Weights of a small mixture-of-experts language model, trained from scratch on English Wikipedia: vocabulary 8240, 5890 steps.
Below are experts of layer 2 (counted from 0) of a mixture-of-experts language model. Rows are named router (the router's row for the expert), up (a neuron's input weights, with its number), down (a neuron's output weights, with its number) and show model dimensions 0-255. Each number is 128 + 32 x the weight over its row's rms, rounded and kept within 0 to 255.
Before each expert's rows: a language model's description of what the expert responds to; "mostly gets" lists some tokens that are sent to it at least half of the time. This comes from a sample of Wikipedia text that the model never trained on.

# expert 41
Word-final suffix pieces. Word-ending pieces such as -ine, -ace, -ate, -ates, -ide, -ice, -able completing a word, e.g. Marines, debates, translated, Vice.
mostly gets: "ine", "ide", "ates", "ge", "ace", "able"
router [130 165 139  94 155  86 132 171  89 143 135 107  83 146 171 127 127  88 137 152 146 119 125  99  88 202 119  72  76 111  84 101 189 160 131 137 106  88 118 126 153 159 154 117 171  84 162 150 157 115  97 163 134  97 198 146 141 146 159  90  67 178 167 119 127 155 142  71 161 202 127 108 112 107 137 133 165 112 151 166  59 102 159 144 146 132 108 175 169 113 242 149 139 152 131 109 134  86 145 136 114 155 159 135 159  88 128 181 144  83 138 118 164 153  92  76 131 138 134 174 113  72 120 140 206  97 134  94 126 120  67 119 113 195  80 178 136 105 137 121 139 145 195  93 106 118 130  75 136 144  79 194 126 156  79 125 100 154 131 198  94 160 112 136 139 130 107 122 141 152  78  73 125 186 111 147 190 154 101  98 150 172 125  94 144 122 181 100 123 123 148 105 137  70 149 101 104 117 144 121  94 170 108 113 101 146 148 104 173 154 132 132 105 204 126 113 113 126 133  73 105 116  82 168 134 143  81  86  98  70 103 156  95 168 151 130 126 109 107 164 137 137 100 117 137 142 102 147 167 140 146  78 143 170 140 145]
up0 [111 142  90 114 153 111  91 137 145  75 167 145 139 110 120  63  88 121 168 107 154  48  66 141 126  92 161 105 145 141  68 106 102 182 101  74 142 158 103 166 127 148  66  58 145 136 131  83 131 147 124 191  90 123 138  96 107 111 100 161 183 193 143 147 143 113 185  60 148 167  76 126  69 172 133 136 114 126 142 150 131  85 146 150 169  82 123 126  94 150 169 160 157 117 150 171  94 137 151  96 136 118 124 143 163 107 144 190 140 174 125 115 108 108 134 145 133 110 168  98 114  72  87  84 136 120 153 126 130 102  91 139 101 128 141 114 111 136  91 138 173 130 137 135 164 123  92 141 149  55 131 119 146 141 109 161 136 133 172 148 123  88 126  99  80 126  74  95 132 138  97 113 101 210 134 133 238 152 146 160 124 107 164  95 121  61 131 136 160 130 123 122 115 154 155  95 168 109 177 137 140  95 148 107  97 142 128  97  86 129  79 138  98 131  82 128 178 106  87  95 152 159 110 169 155 104 143 206  83  84 123 109 117 146 164 165  68 181 154 169 153 113 129 145 133 129 110 133 168 154 199 134 194 191 102 110]
down0 [ 68 162 108 112 130 161 105 111 140 136 116 143 153 161 108 112 119 158 192 128  68 131 142 152 142 156 166 113 116 104 137  51  91 138  83 121 116 164 120 133 128 126 170 140  97 143 138 142  73 103  81 168  62 100 123  89 157 155 105 162 145 126 156 143 163 101 118  80 128 123 100 145 141  97 149 164 116 146 176 179 149 119 133 189 180  69 114 154 136 155 140 128 126 153 159 161  57 111 130 107 148  26  92 107 149 111 119 156 143 185 165 127 166 169  93 119 104 177 151 154  46 118  95  99 146  96 109 134 130 177 103  86 131 115 116  94 129 131 162 102  75 106 119 147 128 141  91  69  76  77  76  81 113  98 159 124 126  97 143  88 138 117 107 126 128 110 101 127  87 122  67 120 154 145 161 126 201 135 122 110 103 101  98  77 128  88 152 180 122  77  94 116  42 171 138 151  80 125 122 105 169 118 141  45 191 166 151 131  92 122 119 128 155  66 122 153 164 105  98  88 126 158 125 100 135 174 165 150 149 135  96  80 107 161 134 162 143 166 132 153  96 146 151 128 161 164 133 176 152 203 150 152 183 140 166 165]

# expert 15
Word-final subword endings. Mid-word or final pieces after a capital or short onset, mostly in names and words, such as arth, ard, ell, ock, ish, ub.
mostly gets: "ry", "ard", "ell", "ock", "op", "ub"
router [164 143 117 134 196 111 202 163  70 131 139  88 171 120 135 149  93  78 125 166 162  97 109  59  72 138 131  91 113 128 142  84 151 137 162 189 113 112 152  94 125 124 101  89 190 116  98 131 152 123 140 128 158  98 234 127 117 127 134  63 120 140 157 141 161 132 135 106 181 143 142 103  87 164 125 145 165 112 132 167  95 124 140 147 140 137 155 245  85  80 184 117 136 172 134 146 153  94 117 165 108 165 140 177 127 112 108 164 167 126 113 124 113 117 139 157 145 136 121 138  85 157 124 100 124  63 134 101 104 148  88 104 127 175 121 185 128 156 149 121 145 140 194  93 116 140 105  92 108 171  95 166 136 157  85  85 108 166 133 198  85 154 109 146  61 154  85 106 112 144 121  91 160 177 147 135 152 137  62 136 138 126 146 118 150 125 151 100 111 108 184  65 133  95 180 110 107  91 128 202 135 138 127 102 131 150 152  90 170 116 148 128  91 217 138 117 141 116 117  82  85  93 122 140  96 106 110 101 106 123 104 162  89 159 137 123 130 109  92 114 129 129  98  58 175 146 105 163 102 120 184  75 167 177 113 128]
up1 [160  80 133 138 167 169 173 133  96 140 148  68 113 128 147 109 192 144 155 120 124 131 134 144 124 145 159 129 112 132 150 104 136 146 107 141 130 132 114  48 109 185 134 105 207 150 101 127  86 143 180 147 148 157 159  90 106 170 153 142  95 115 104 155 127 113 144 174 213  90  76 144 109 133 127 133 200  76 158 148  83 112 138  97 145 117 213 118  93 110 153 166 122  98 140 178 110 128 118 145  74  95 141 163 166 145 117 120 153 105  93 147 118 149 127  91 147 134 128 101 169 127  73  89 126 131 115 130 101  66 119 117 128 159 113 122 146  58 150 130 228 126 144 119 127  85 133 112 116 189 132 102  76 165 102 114 150 152 138 160  98 126  93 121 138  77  67 125 128 126 171 146 124 162 106 143 110  99  68  85 114 174 144  83 126 109 146 103 104 126 122 188  71 112 137 150  68  93 119 104  97 192 157 179  66 127 110  61 162 136 105 186 130 157  58 135 152 128 126  88 163 154 178 147 128 119 152 149 114 173 108 143  89 125 137 198 134 133 125 141 119 171  60  85  98 102 166 145 137 134 202 174  88 152 143 144]
down1 [174 139 130 135 176 147 113  84 112 120  64 157 157 119  94 126  74 167 190 116 104 123  89  94 119 161 118 155  90 170 156 150 115 152 128 158  82 141 182  89 114 129 151 170  82 130 191 170  62  80 129  66 111  97 111  85 130 145 156 121 102 158 174 134 150  91  92 140 154 157 139 125 106 100 134 164 178 157 165 161  85 156 127 108 141 120  90 101 126 101 217 138 149 136 149 113 107  89 183 146  99 155 180 183 165 133  79 113 137  72 109 202 119  88  90 164 169 117 109 146  93 172  86 110  96 146  53 131 119 127  89  84 178 136  73 185 137 136 153 181 175 122 131 158  87  66 140 149 111 143 138 117 100 102 122  67  99  77  83  84 157  60 101  93 116 106  99 101  93 148 144 192 141 154 179 106 121 123 142  74 126 130 154 144 138 126  73 120 124 109 110 127  71 112 141 126 125 154 139 141 182 104 159 144 158 112 119 109 160 133 137 207 141 140  73 162 145 147 148 118 145 138 116 138  89 100  95 122 128 112  96 137 125  97  94 178 120 131 181 153 132 199 120 189  95 153 155 120 112 121 162 132 148 120 162 101]

# expert 18
Year digits and film credits. First digit of years after commas, parentheses or pipes (2015, 1920s, 1950), non-Latin byte tokens, and film infobox credit fields like Production, Cinematography.
mostly gets: "2", "4", "3", "the"
router [172 112 120  93 214 119 145 118  96  71 132 103 137 113 208 118  83 103 105 160 127 119 118 159 128 193 168  92 154 108 129  62 154  93 150 139 134 115 177 130 128 132 140 125 181 106 119 110 192  91 125  91 133  88 141 116 136 103 117  63 104 173 175 157 164 124 111  74 138 143 118  81 142 129 119 158 166 134 162 149  89 109 163 197 167 144 124 161  92 133 185 109 105 181 145 125 156  69 117 138 131 136 166  92 108 149 171 137 163 106  61 132 141 127 120 162 129  46 147 132 148  86 105 169 193  98 116 132 130 178 143  88  88 167 121 175 113 133 139 123 116 110 127  44 126 108 154 120 184 123  93 196 132 139 122 127 149 157 109 140 109 156  77 184 106 144  91  95 105 157  97 119 141 158 156  96 158 134 121 165 133 190 147 108 129 166 195 129 178 107 152  97 160 135 164 134  66 135 161 107 106 135 145 141 102 195 136 134  88 163 115  83  91 165 122  88 140  78 110  89 120  83 130 137 146 145  79  82  97 126 125 164 121 169 121 110 106 116  90 141 123  77  70 108 156 134 109 155 189 228 117  99 119 134 135 121]
up0 [111  92 105  96 141  92 127  93 121  97 127 219 117  81 157 107 126  94  45 168 152  79  70 159 141 114  73  80  98 166 164 144 112 136 132 107 148 159 127 155 129 142 127 100 184 130 142 116 167  78 126 154 154 136 158 108 126 159 171  92 140 141 159 117 180 115 135  67 131 154 147 103 114 100  78 151 175 111 113 154 107 138 104 166 119 133 141 150 152  67 132 152 161 164  78 121 137  87 122 189 123 100  77  99  86  96 148 152  88  89 124 129  89  97 121 138 112 126  76 171 108 111 110 196 151 127 115 127  97 104 126 105 135 123  75 166 119 147 154 135  75 122 135 128 143 146 110 152 152 165 138 189 171 176  75 123  31 149 149 132  69 112 152  87 151 167 116  86 139 113 140 133 143 173 102 223 206 133 110 126 151 107 139 106 113  72 140 101 124 135 164 114 163 119 191 105 105 114 231 175 158 118  97  85 117 109 189 128 128 144 161 145 111 166  97  89  82 132 121 114 109 152 157 135 121 136 112 157 147 122 129 163 154 123  81 131  84 121 126 104 157 149 180 101 127  68 161 139 160 129 116 171 104 130 136  41]
down0 [184  85 120 198 118 144  97 155 125 158  73 113 130 133  93  91 212 156 134 159 117 105 188  92 146 145 154 122 122  60 120 143 127 157  88 142 132  79 102 145 123 128 134 108  86 130 132  93 106 178 112 129  86 121 146 148 101 153 102 137 138 114 149 147 115  94 122 203 180  85 134 129 163 142 158  97  92 116 142 135 125  90 182 148 102 113 105 151 143 126 129 104 100 134 160 182  77 172 112 178 190 143 156 111 148 141 146 111 156 182 128 110 160 176 159  90 121 147 133 142 137 168 122  81 116 155 202  67 133 160 117 201  94 105 164  95  87  47 131 174 139 104  97 133 136 129 114 144 132  99 100 104 138 116  72 127 217 165  87  55 109 172 145  97 166  66  90 151 128 162  82  91 115  79 111  80 116 163 140 175  83  99  99 103 157 140  98 115 116  95 124 162 120 153 167 125 148 134 121 121  80 129 134 137 124 100 119 129 188 157 126 152 145 119 168 132 183  41 129 103 158 112 111 149 129 108 113 139 137 140 142  94 129 155 152 194 134 133 151 109  88  97 100  68 150 160  86  78 138 172 124  37 112 119 131 153]

# expert 12
Inner word pieces. Mid-word consonant-ending pieces like et, om, art, ort, ost, od after an initial letter, in place names, codes and taxonomy lists, such as N-orte, P-art, Surak-art-a, c-odes.
mostly gets: "od", "x", "et", "om", "ap", "ot"
router [151 135 123 123 209 132 166 173  96 113 187 105 152 174 152 122 156  71 141 130 156 119 137  96  90 107 191  98 133  77  89 102 179 119 148 158 144 122 108  64  96 153 141 109 174 130  88  95 146 105 103 150 125  88 159 141 166 104  82  82 128 119 148 180 137 151 159 103 182 131 164 125 183 160 168 179 188 121 132 151 109 113 190 125 135 118 123 217 126 104 187 112 137 108 140 135 109 117 118 122 140 207 136 183 134 128 115 178 169 113 121 106 128 137 130 114  79 116 138 131 126 154  84  98 128   2 120 114 154 135 111 136 122 114 115 175 146 112 145 154 145 131 175  84  74 140 137  81  99 154  50 114 120  91 102  99 122 171 106 198 101 188 142 145 133 180 100 104  78 138 140 105 142 149 129 148 115 101  51 136 156 159 156 140 205 181 129 120 128  51 123 131 151  94 188 106 114  60 149 151 104 165 116 137 133 131 117 174 139 151  57 102 105 180 122 127 135 130 137  88 123  83 125 156 139 142 125 123 116 168  87 108 125 159 112 169 112  98 110 129 126 163  52 107 141 141 134 110 143 154 123 105  99 121 137  91]
up1 [ 70  97  93 129 164 125 111  83 120 118  87 114 108 178 159 170 133 145 102 197  92 158 169 113  86 149 153 155  85 121 105 175 127 127  62 119  72 160  97 120 130 136  80 154 162 124 128 168 110 132 153 157  82 128 155 104 153 123 135  95 125 123  97 132 117 141 177 124 110 118 162 143 147 186 175 109  86  91  99 101 122 132 137 144 152 147 139 173 101 150 158  93 126 140 143 122 136 173 158 177 128 164 106 118 144 169 134 122 103 131  77 181 130 170 162 124 103 120 106 158  52 138 171  68 144 136 146  95  82 134 106 134 118 145  49 151 146 143 135  81 140 167 222 133 216 125  43  68 153 176 108 132 161 149 135 160 105 135 138 137 133 118 125  97 112  94 138 120 192 110 151 122 178 139 130 158 139  93 106  88 133 143 109 120 195 215 136 135  43 129 118 120 137 102 152 168  88 105 123 121 114 141 125 132  94 154 146 139 151  84 126 120 138 125 150 199  92 131 154 152 121  49 142 194  81  96  99 170  77 134 156 119 144  78  79  69 137 111 122 136 120 145  64 118 131 121 127 106 187 149 158 101 152  96 187 100]
down1 [139 102 149 140  72 155 126 159  95   0  97 149 162 146 104  39 113 145  90  90 118 123 144 151  99 136  65 151 133 149  81 111 170  86 128 153 155 113 136  80 137  91 106 116 111 159 117 129 158 140 165  91 132  87 142 127 199 107 107 110 131 173 108 113 173 128 122 148  99  53 182 108 137 147 103  73 103 107 101  90 117 146 140 152  77 117 105 161 103  78 142 129 146 133 105 149 145 127 130 112  93 114 171  98 174 168 131 119 114 111 145 168 149 108  81 167 204  99 185 114 124 131 110 139 128 109 123 115 131 145 118 165 187 128 155 158 127 159  88 223 138  68 125 143  53 174 131 145 111 161  91 111 186 153 162 150 115 117 164 130 153 174 158  81 133 129 161 101 105 117  96 120 118 153 130  93  89  71 130  49  97 119  89 116  81 149 145 134 105 169 154 166  90 115 149 156 141 214 145 116 149 128 137 117 152 122 159 153 142 150 117 147 138 122 137 225 100 164 102 167  93 167 116 133 206 146 133 100 113 144 162 104 148 113 181 131 110  68 140 114  62 162 129 131 140 155 132 153 117 100 122 133  86 135 123 121]